{
  "d_model": 256,
  "n_experts": 64,
  "experts_per_token": 4,
  "d_shared_expert": 0,
  "activation": "elu",
  "moe_layers": [1, 2, 3, 4, 5, 6, 7, 8],
  "routed_scale": 2.5,
  "balance_loss": 0.000227,
  "init_std_router": 0.00683,
  "tie_embeddings": true,
  "optimizer": "soap_variant",
  "lr": 0.0147,
  "seq_len": 768,
  "train_tokens": 549700000,
  "dataset": "wikipedia_en"
}
Below are experts of layer 4 (counted from 0) of a mixture-of-experts language model. Rows are named router (the router's row for the expert), up (a neuron's input weights, with its number) and show model dimensions 0-255. Each number is 128 + 24 x the weight over its row's rms, rounded and kept within 0 to 255.
After each expert's rows: a language model's description of what the expert responds to. This comes from a sample of Wikipedia text that the model never trained on.

# expert 41
router [126 127 115 123 142 140  77  99 158 142 133  85 116 127 114  99 104 150 161 134  80 190 146 105 124 176 148 133 117 116  82 115 101 153 143 123 157 179 145 151 116 124 127 105 105  92 132 126 106 112 167  82 103 126 133 110 124 119  97 140 122 152 134 107 143 128 132 138 125 121 114 110 130 109 104 175 108 151 171 160 138 112 114 113 140 143  75 127 146 137 123 177 137 123 126 104 118 139  93 133 133 134  99 113 146  90 161 141 143 107 105 188  84 115  68  89 109 157 139 128 101  88  98  97 105 130  99  91 121 104 111 145 111 140 116 129  95 144 142 125 107  81 178 115 107 125 133 135 120 189 121 110  87 131 115 180 150 119  98 100 150 150 110 100 127  99 139 113 139  76 121  95 157 146 108 132 123 157  89 143 132 116  86 146  98 123 147 152 105 136 126 147 140 117  97 133 149  96 111 127 118 145 132 127  95  94  80 134 126 172 113 120 104 124 110 128 122 119 136  88 103 173 118 156 156 140 116 111 167 119 133 140 122 158 138  89 123 133 148 162 117 120 128 124  90 166 126 101 131 133 129 163 147 135 120  90]
up0 [110 119 146 128 145 132 159 110 126 100 150 157 127 134 202 167 126 150  93 160 128 125 151 102 114  89 137  86 117 156  96 119 150 153 139 130 115 131 101 142 119 147 138 116 128 101 170 115  83 168 163 113  98 114 112 137 160 160 103 148 161 114  95 174 142 152 108 128 119 126 180 164 148 138 121 131  89 130 145 112 105 119 118 111 116  92 110 153 107 107 118 142 120 161 126 175 117 154 112  91 118 144 164 126 167 108  96 157 143 116  86 131  98 132 119 157 141 139 112 122 110 151 107 153 114 108  99 133 116 100 131 141 123 111 111 130 104 105 121  98 148  98 101 160 147 136 139 107 153 183 126  80 133 147 103 161 123 113 116 112 150 112 136 104  96 122  95 104 151 117 158 161 118 141 121 126 157 150  93 168 134 107 132 113 100 136  96 146 146  83 132  64 107 115 110 127 169 119 130 138 180  75 114 102 118 129  92 110 122 151 103 131 138 115 116  97 141 124 164 112  77 158 138 117 129 108 133 149  74 120 108 113 181 132 131  83  99 131 150 126 154 116  92 137 107 161 126 182 107 104 135 141 103 133 121 137]
What it handles: Table column separators

# expert 12
router [185 147 133 134 169 117 133 107 125 143 133 113  93 120  94  99 100 155 159 111 121 124 127 143 116 137 117 135 136 119 136  92 103 135 120 162 113 169 159  83 110 106 146 113 113 118 130 155 152 137 158 135 140 149 170 105 167 161 130 115  96 111 124 121 147 100 130 147 150 129 146  78 128 148 121 149 106 154 138 140 116 156 134 120 118 110 122 144  83 154 169 143 128 109 132 115 139 129 132 141 104 114 112 126 158  82 114  85 146 150 122 128 115 139  97 121 128 160 114 146 132 122 137 133 131 119 145 139 122 176 120 180 140 137 115 163 105 126 168  93  95 108 145 179 119 151 121 126 132 157 119 155  84 116 130  87 130 115 131 122 102  84 160 174 106 102 176 102 111 140 156  82 142 142  88 127 149 159 122 128 138  89 109 132 165 128 134 125 158 131 121 128 156 155 107 133 143 113 141 126 123 137 120 113  64 166 118 119 153 166 146 124 133 160 135 117 110 142 144 146  93 127 131 117 157 131  85 130 115  88 130 174 181 201  94 121  86 134 107 143 114 120 129 104 143 150 179  80 167 110 157 103 103 195 151 137]
up0 [ 98  96 131 128 167 168 105 149 124 141 130 156 161 125 137 113 106  93 113  88 125  88 125 100 132 103  90 123 117 102 130 154 152 126 113 104 130 125 133 133 113 107  67 118 156 111 139 119 151 159 157 168 115 171 136 112  85 131  97 130  73 129 127  66 132 190 143 107 114 133 138  87 101 127 115 149 139 128 128 134 149 124 144 130 107 134 142 117 141 120 139  89 145 135 135 139  98 153 127 137 132  87 123 107 162 158 121  91 140 123 131 136 101 126  90  85 136 143 170 152 169 143 122 117 116 114 134 113 100 119 140 130 126 117 143 126 121 136 150  96 135 121 154 175 136 141 116 115 167 100 158  90 152 118 145 107 104 126 120 102 121 103 125 111 145 114 161 131 107 133 144  88 148 150 101 116 145 132 118 114  90 114 117 112 106 132 125 127 157 146 148 150 136 139 178  97 110  85 132 121  86 158 172 132 145 125 136 162 122 158 122 109 107 152 133 171 147 126 160 129 109 137 128 171 155  94 107 101 156 147 167 152 144 164 128 104  91 183 144  98 162  80 100 115 145 186  76 137 177 110 139 110 115  88 165 154]
What it handles: Common nouns, coordinate slashes

# expert 33
router [114 140 123 110 166 141  81 137  98 121 111 105 126 103 135 128 130 154 144 138 137 125 112 121  99 136 143  88 157 116 106  33 130 156 136 178 150 135 170 135 120 160 170 149 109 128 132 127  87 139 124  83 119 126 163 121 109 105  75 103 135  59 110 139 122  89 130  72 124 123 128 107 119 138 128 114 106 150 136 131 118 162 132 136  93 108 116 140 112 135  82 145 142  91 131 145 140 112 142 167 124 124 145  84 132  76 123 120 134 128 163  98 136 167 139 128  92 135 128 119 133 108  88 128 102  82 148 139 102 126 170 163 122 169 176 149 137 107 107 123  92 108 168 143 114 102  96 143 133 145 152 125 118 130 103 136 158  57 140 134 138 170 151 113 105 148  91 102 118 117 120 123 146 136 115 126 194 130 136 163  93 120 108 164  86 114 155 116 146 108 109 109 150 118 165 124 128  94 154 156 141 130 105 110 129 131 125 119 129 144 174  97 138 129 133 126 156 104 113 101 131 157 122 123  95 132 122 156 106 142 139 162 108 138 116 114 133  91 115 133 150 159 181 135 109 103 111 125 165 149 144 123 144 124 148 138]
up0 [128 107  86 165 130 135 124 120 128 148 123 129 150 128 140 137 170 156 152 136 128 139 131 124 106 122 160 156 125 147 109 153 166 124 142 147 105 136 130 118 128 128 105  95  78 150 143 148 114 115 154 132 118  95 115 171 106 117 135 138 120  67 122 147  90 101 157 114 140 129 117 158 116 107 159 122 125 163 146  91 103 136 112 116 134 102 170 141 161 118 135 145 150 140 158 136 145 147 119 121 101 109 169  96 120  90  90 150 141 112 125 160 141 154 110 119 158 153 162 131 122 104 111 125  42 147 149 127 149 129 128 142 127 153 100 115 138 143 116 137 108  84 110 141  66  98 105 133  94 132 140 158 113 118 151 103 127 119 151 114 144 111 165 152 119 110 128 129 126 122  92  76 175 144 137 111  89 186 142 121 141 171 167 132 102  88 124 129 162 147 132 158 169 139  60 111 108  80 149 139  99 104 138 109 111 150 147 140 166 109 141 107 103  92 129 139 130  90 130 134 134 153 147 103 100 130  74 134 125 110 116  89 139 153  99 109  90 162 127 150 148 150 125 162 125  85 140 103 157 150 175 155 114 100 131 152]
What it handles: Descriptive adjectives before nouns

# expert 36
router [157 134 143 129 121 127 151 149  87 113 119 111 152 139 157 115 106 155 160  94 136 161 181 139 128 171 147 118 126  66 127 132 161 167 139 145 139 145  67 163 156 156 152 118 152  74 139 102 106 101 170 117 125 148 137 112 134 110  93  95 137 120 137 135 145 126 112 129  98 132 106 121 126 101  65 124 101 193 148 135 116 164 139  95  81  74 102 138  67  87  99 141 160  84 149 111 131 138 133 118 118 120 135 123 132  91 171 114 110 152 186 137 129 172 132 149 133 123 137 114 120 126  74 113  98 111 130 122 121 113 144 167 146 183 113 150 119 130 148  99 103 105 142 158 120 156 127 121 122 135 145 102 103 120 128 142 130 106 139 144 159 162 102 139 109 111 147 107 118 107 106  97 119 137  90 125 160 126 102 124 134 117 136 158 142 126 126 145 144 110 149 133 116 125 139 126 108 124 104 137 169 116  95  97 141 144 117 120 117 173 141 109 151 152 178 134 129  82  93 140 114 144 105  96 117 125  84 132  85 132 130 162 130 136 126 131 156 132 156  86 144 125 167 129 114 157 118 145 173 124 143 126 147 119 148 163]
up1 [130 158 118 121 138 145 155 109 134 109 123 126 134 136 105 131 133 125 140 147  99 131 114 149 163 153 122 112 141 126 133 184 126  85 161 167 106  96  97 116 136 145 145 109 182 126 144 119 110 114 150  88 122 123 162 118 124 144 121  97 179 156 117 119 143 129 121 132 105 150 132 133 151 112  72 121 122 157 145  76 129 107 115  83  97 163 152 135 169 112 120 115 108 161 141 128 130  86 131 143 109 123 109  92 150 162 150 138  94 130 139 157  98 116 143 129 137 171 133 137 123 141 150  97 122 146 153 181 145 164 113 151 128 105 148 127 140 133 148 144 105 125 141  89 179 146 116 130 111 102 179 114 118 104 135  86 146 134 104 136 165 122 132 104 139 132  97 122 131 103 114 138 119 127 126 126 134 127  91  74 113 128 134 182  98  85 129 130  94 133 113 167 116  77 154 119  99 144  74 149 117 106 131  90 111 130 165 106 189 129 161  95 146 123 109 145 154 178 118 104 111 139 112 101 122 111  82 132 148 119 149  83 149 121 129  90 126 118 195 164 105 141 117 115 151 121 150 120 101 148  95 112 119 154 160 183]
What it handles: Determiners and possessives

# expert 43
router [117 110 166  90 140 171  91 158 139 119 135  98 115 161 112  91 105 129 141 137 131 143 113 111 115 135 127  68 132  84 102 103 117 178 169 175 183 159 121 124 131 146 185 139 130 109 116 115 100 139 111 115 114 137 115 132 109 147  79 109 123 122  83 127  97 129 111 110 142  91 124 138 144 118 128 117 142 119 115 166 159 156 144 135 147 123  88 112 113  86 146 128 156 141 184 177 152 110 141 132 124 142 169 133 157  85 130 120 111 103 159 111 143 115 137  86 110 127 130 100 136 107  89 155 139  83 152 135 122 114 159  99 163 183 141 149 139 125  95 113 139 125 171 119 148 128 135 140 121 154 155 126 109 152 140 134 164  83 102 129 157 206 133 106 142 125 129 139 181 109 136 126 135 140 161 141 181 162 120 132 108 133 122 161  47 166 124 124 169  98 103 120 125 112 129 115  92  93 175 166 116 144 109 129 139 130  81 126 118 160 117 137 142 141 127 108 119 119 109 140 130 108 123 144 112 106 136 131 121 145 104 170 124 144 117 168 128 152 159 119 116 137 137 156 122 127 135 135 134 133 124 107 115 135 130 152]
up0 [140 152  94 111  97 144 124 151 112 175 167 123  76 136 137 121 112 112 137 136 187 119 114  99 126 107 113 108 107 126 148 153 128 139 150 114 162 144 141 117 103 134 156 136 108  90 134 136 113 138 155 142 171 188 132  98 117 122 155 163 114 134 184 137 146 108 142 109 126 100 111 137 149 170  66  78 133 107 153 143 135 133  89  94 147 158  93 152 110 138 158 123 107 141  55 146  89 164 122 123 133 155 149 135 128 121 123 154  90 142  81 107  98 130 150 121 167 152 132 137 156 138 142 149 130 128 153 151 104 157 101 139 121 142 122 119 110  91 133 170 160 143 123 134 149 142 144 128 108 111 110 136 152 141 120 134 178 110 149 124 134 136 129 139 105 136 159 106 135  94 106 128  72 153 169 143 107 130 165 110 137 117 145 150  95 115 136 161 150  93 122  77 161 139 158 134 107 123 173 124 114 152 149 129 146 141 127 113  92 142 140 108 116 124 151 130 105 100 137 115 123 131 149 149 162 102 148 140  93 158 109 104 114 123 102 112  90 146 192 118 151  80 113 138  81 114 113 163 144 138 135 124 151 119 180 118]
What it handles: Numbers and quantifiers

# expert 13
router [116 128 116  95 119 148  96 132 127 129 109 129 107 126 130 145  66 172 153 100 134 147 130  80  94 106 150 110  98  74 145 118 143 130 132 124 143 147 117 126 148 156 149 111 113 110  99  96 114 121 147  93 133 149 135 140 160 115 136 144 123 112  94  93 121 120  56 109 106  57 182  92 161 156 128 108 124 149 142 121 132 190 119 152 154 152 118 156 137 114 109 119 103 141 139 109  91 102 109 111 123 152 189  93 139 103 146  99 129 138 105 126  86 148  98 143 152 113 110  82 148 111  98  97  96 103 147  93 138 117 103 108 134 159 155 133 130 125 119 117 121 130 107 113 140 121 113 135 116 172 119 108 126 173 135 130 117 128 148 105 146 105 137 154 127 155 116 154 130  89 145 105 152 118 145 124 146 192 138  98 116 143 137 134 121 154 162 108  91 107 102  94 178 137 144 162  98  97 114 107 135 136 135 134  73 101 132 147  96 149 106 118 121 164 147 125 143 151 119 107 128  98 125 131 121  84 136 107 116 126 108 143 165 157  84 156  99 148 121 123  87  96 114 161 125 144 171 106 133 132  80 128 126 107 123 156]
up1 [114 119 134 146 147 137 101 119  97 132 112 128  84 129 144 190 105 136 172 152 136 154 142 123 144 118 132 137 150 154 140 122 107 141 156 120 108 139 117 149 121 137 121 127 128 133 169 146 102 117 126  90 127 181 143 165 150 130 150 125 108 141 196 162 145 175  98 158 128 131 156 138 142 144 135 138 164 107 131 153 144 148 131 120 106 119 154 139 114 126 179 176  94 118 145 119 133 127 124  58 103 164 127 113 148 137 123 160 142 151  77 130  85 153 136 133 138 129 125 101 124 118 113  92  96 112 152 146  83  95 137 127 121 114 153  43  91 136 134 144 134 118 162 115 138 127 127 167 140 117 151 118 138 104  83 140 147 111 133 136  87  97 126 144 114 103 173 104 140 103 106 137  91 149 152 113 122 130 138 100 157 134  98 130 170 144 132 152 121  96  65 123 105  92 106 150 156 168 102 132 112 117 147 125 109  94 144 143 128 153 104 145 123 143  87 115 116 106 130 146 122 158 150  97 122 111 120 133  77  93 128 170 122 109 109 113 104 196 124 134 148 137  91 157 149 148 126 156 102 182 127 111 133 125 128 110]
What it handles: Foreign name beginnings